{"n_layer": 13, "d_model": 320, "n_experts": 8, "experts_per_token": 1, "d_expert": 304, "d_shared_expert": 0, "activation": "swiglu", "moe_layers": [0, 1, 2, 3, 4, 5, 6, 7, 8, 9, 10, 11, 12], "router_score": "sigmoid", "normalize_top_k": false, "routed_scale": 2.0, "balance_loss": 0.00216, "balance_bias": true, "scale_expert_input": true, "init_std_router": 0.0138, "lr_router": 0.000266, "n_head": 5, "n_kv_head": 5, "head_dim": 64, "vocab_size": 2048, "norm": "rmsnorm", "norm_place": "pre", "norm_eps": 1e-05, "positions": "rope", "rope_base": 10000.0, "rope_fraction": 0.5, "qk_norm": false, "attn_scale": 0.125, "tie_embeddings": false, "parallel_block": false, "init": "normal", "init_std_qkv": 0.0377, "init_std_o": 0.0467, "init_std_up": 0.0539, "init_std_down": 0.0539, "optimizer": "soap_variant", "lr": 0.00524, "weight_decay": 0.0, "lr_head": 0.00444, "warmup_steps": 200, "schedule": "wsd", "decay_fraction": 1.0, "decay_shape": "linear", "final_lr_fraction": 0.0, "batch_tokens": 32768, "seq_len": 512, "doc_mask": true, "train_tokens": 309700000, "steps": 9452, "dataset": "wikipedia_en"}
Below are experts of layer 2 (counted from 0) of a mixture-of-experts language model. Rows are named router (the router's row for the expert), gate (a neuron's input weights, with its number), up (a neuron's input weights, with its number), down (a neuron's output weights, with its number) and show model dimensions 160-319. Each number is 500 + 40 x the weight over its row's rms, rounded and kept within 0 to 999. Numbers have three digits each.
Before each expert's rows: "gets" lists some tokens that make up at least twice as much of what it gets as of all text. This comes from a sample of Wikipedia text that the model never trained on. Tokens count by the router's weight.

# expert 0
gets: "a", "o", "ia", "y", "ian", "la"
router:423472547465513513480477516529582460480506535480492516528442578574556496486490502473502540517469573462468474468414474599461549567488513548493458534567465507482483516503461613546541439467496552477452499457539426542483386603496540527470583454452527474489580447496444501416520530465504477518533485510453553573516435498495539487470493541518507510459471464629514471525497505579549538471534520492511452514564437510479520502483522499479480519481512509422517447510542506524534564469481487
gate0:488555528444513557488481489555440500500535523561535536560443487513503448430511422510493506495545564498452534515491468498472534494531573546554465508488509449579514482558491462553443517477512504468545520510427519510555481490496523445488543473460516560498449466476352549474507500512436469446402540478443411555476486437577463550542509523477495512487489462568480475533531493467485519614493495485463492488560496495506470462530545532520507495562502531606562611436507489457483445435499488
up0:529496456546585548547495543463474460580464501524530514499539511491497478561511487539496531536467490503562461522465502535490500627522462579586485476526490518569465505460474478560455520515536485571538495501475467437535501434448513510535444526520480481503549466503455516547518461467410450576501533458531436454436547471514450574579538488517528520501508514467509479517502480523492520599561507475536543534460510490461493422522503474535486497541455512528536385526507522516556437455558489
down0:577543521496518431512480550544485501507483513555522452577534556432476622472471507547456537507481543530497498511433485519400466511540511491587461541479567440500454473549550439501571472576490513496505500509530565549552491457580499469508461579577482527432462495482434480472473501482509490497511503492477504488424505504511456452436469480448512471533478510511564455519489486471449472468552474429514496526450532477517591545544472449494502509491493490494499531474509504525603493512508454

# expert 5
gets: "\n", "-", "==", " 0", "–", ":"
router:487538529495532459529520485529513474515569544483457484525521462477479459563479556536461555496608511521390503518518402468473471531485447519504488537527512473470467510550480526443522458459507490470524573524556563523537541463462515481503509491465487466478494421544476549501528522517494478527464491525536535524451445423500506507552563465559467470490468416490519471556491479485477425468454561429554530526536483556508425543497459433505493479539572525561488475560464465440540478453466533
gate0:553500557506434536497506524558468553499560531468503515500493477513484520474458520491528484488488491542544508484502544549436566462474408483391504493505538438496459494508538529538540386443512415511459489437535459486498510546459562528451506502514517492492486475534522510561481497527540491497434448486432465566456460475526488553497507499533529464534506536424491603504455485482477492464420478514563468527547544492468581489494521501517544525592451479552598502541483447586496496441483474
up0:469529490524462471476426474459487465519408535495494521513500484479557478507491495523499526494534520493470503438499482524491478635495504517463487476498514463475532432472531488452478520448562456554485487417508455498472488505528522454507498454544474518545507479476511503469452490491413468577550576467494495544523531504505532564445498507538477487472412511457497467502394583480513476523469581574490483504444434533472524484422482418437587451453481531500538495500477524419484543544483494
down0:520466504537465551528582470543540451488577504461471487456552533515513463507493438543501517511436461580449543539469528471457444533493526498428437488544554459565458563527450515529522555512499466485588485486490457421513486479550489529514503526533577530437493548492402507470453469564535491476470523502557430508505589436483481525593548467519528507540496471506568427575425507501516511500483517486508494461516522465576478507531424520499560436557465508566493552481532497507502473449521507

# expert 1
gets: "ed", "s", "er", "c", "ri", "re"
router:485512506544551443500477406504552427451466517440481594471509514495445444547558522496402545572483482471510486416543485538437544491542524485463524484466473530482489499496469548555429546523513516455483548507498455502583476492443487529507560420459532466528528428532508426422436502473517541498508504523437503457519456476501491551505450524547442529581463464511475467474473520519563484515510523441442501480534545512531524557449476487540528527508527460457480497519551467569508568455468525
gate0:489434490393444597500526500506486512499467462477538566469421543511515543501531434450449535460513478448424479499501497508529540494530481473523528442554506473486560483575526548491457488580460523407441521475555512589503506512491531499471485499527474519507539461468443470518476552483439506493534471543500495478533515486483470472482534490525526459570481490543538536487464425485514524534536540540441464552431535493507497522489495547520528505484469486532452472514516544508491515491411444
up0:451515558498521461567496480499524535562570503462589514450436472578483474526469479493452564514540455462532476503496576417487500477490412524539434518527559497548458466582534500526491572496526520558477541563501515465554540465567490554490462473488526511487483489556524461478525537520482534555489442501455463478504525550438507530493477506408507575543497455554549468448496511462536484456537444454515449442462583477456501557419478464493518426523516453466512547521478550570470509582527466
down0:433486505579488508559479487525558540514547487514474479499506599499468490494486504544558460519499502480443524525526553502532528518448504560523447513539460556474473560510446565492521514476436508490526492520464471531440496514537475570438527473413512472483538465521550517391567537574474490541519497476496458462544469502490537517470530547501440522520489455501398505494493488461532476441515458477556560492514482449398570497433536439448445456497540444502435457456461438496509532479466478

# expert 4
gets: "al", "A", "l", "t", "p", "un"
router:511488538578476514446497501536570452443503514504462549559518535492577500465555497549520541482477485515450522504475493587402545519534473514506474515539514540453545548543462478516579445524521513437425558443523497538576434530512547458485556482476465449511578522550454537491501535426499514545492465574500553516509490424442496489563461510541464477510431447543438486502463476516504529463510490433493507512514514514509524525514459443499404479467494493398517513493472510516561559445382462
gate0:543435535542488481534441489558527401464501478541523516530466456476525579527587533550571490521480488451483533441512510504431537513484507549514499518521544477508449477421483509548462472541453515519515549451520519492511517565572524507487438511472523493504490440491487474515524597478595540494484512508482508455478449514468480489501551578462447529535513444471501506515567478564493525544518487470420544532543501487516560434518525619470447455416525543471491515499518505482472560543574476
up0:478536512419491462509516518498476599485483505495474459483527509485540362456417516486446480504559516538464458534420513487565441485524496462452511532482437490469591471570507514489539525459569506505591418470450479453487484445446453497543580532543505501528472530509488517463468421534465437520458542502496511529518524493487558496508487502521539457526509508518448428468435485458493472534478527516589509467459501514468466573499512476527499515562446522501490456508440467549519433453397528
down0:468517438490457522590468437551473510522469516445551514500440474517493492544493397547471465498466472499546437521471465490484441455501514542450532525496533489428480471447502486553502477502467454471491489514500508524563480494431579450563501478511509491562491453513454522502517466421463540497483568478400497484550479442530484557510467457467533559482440472495537565503569535534545514501465461492512455500501562485531549553458476477493491506483611507529530476467554452482482441539513548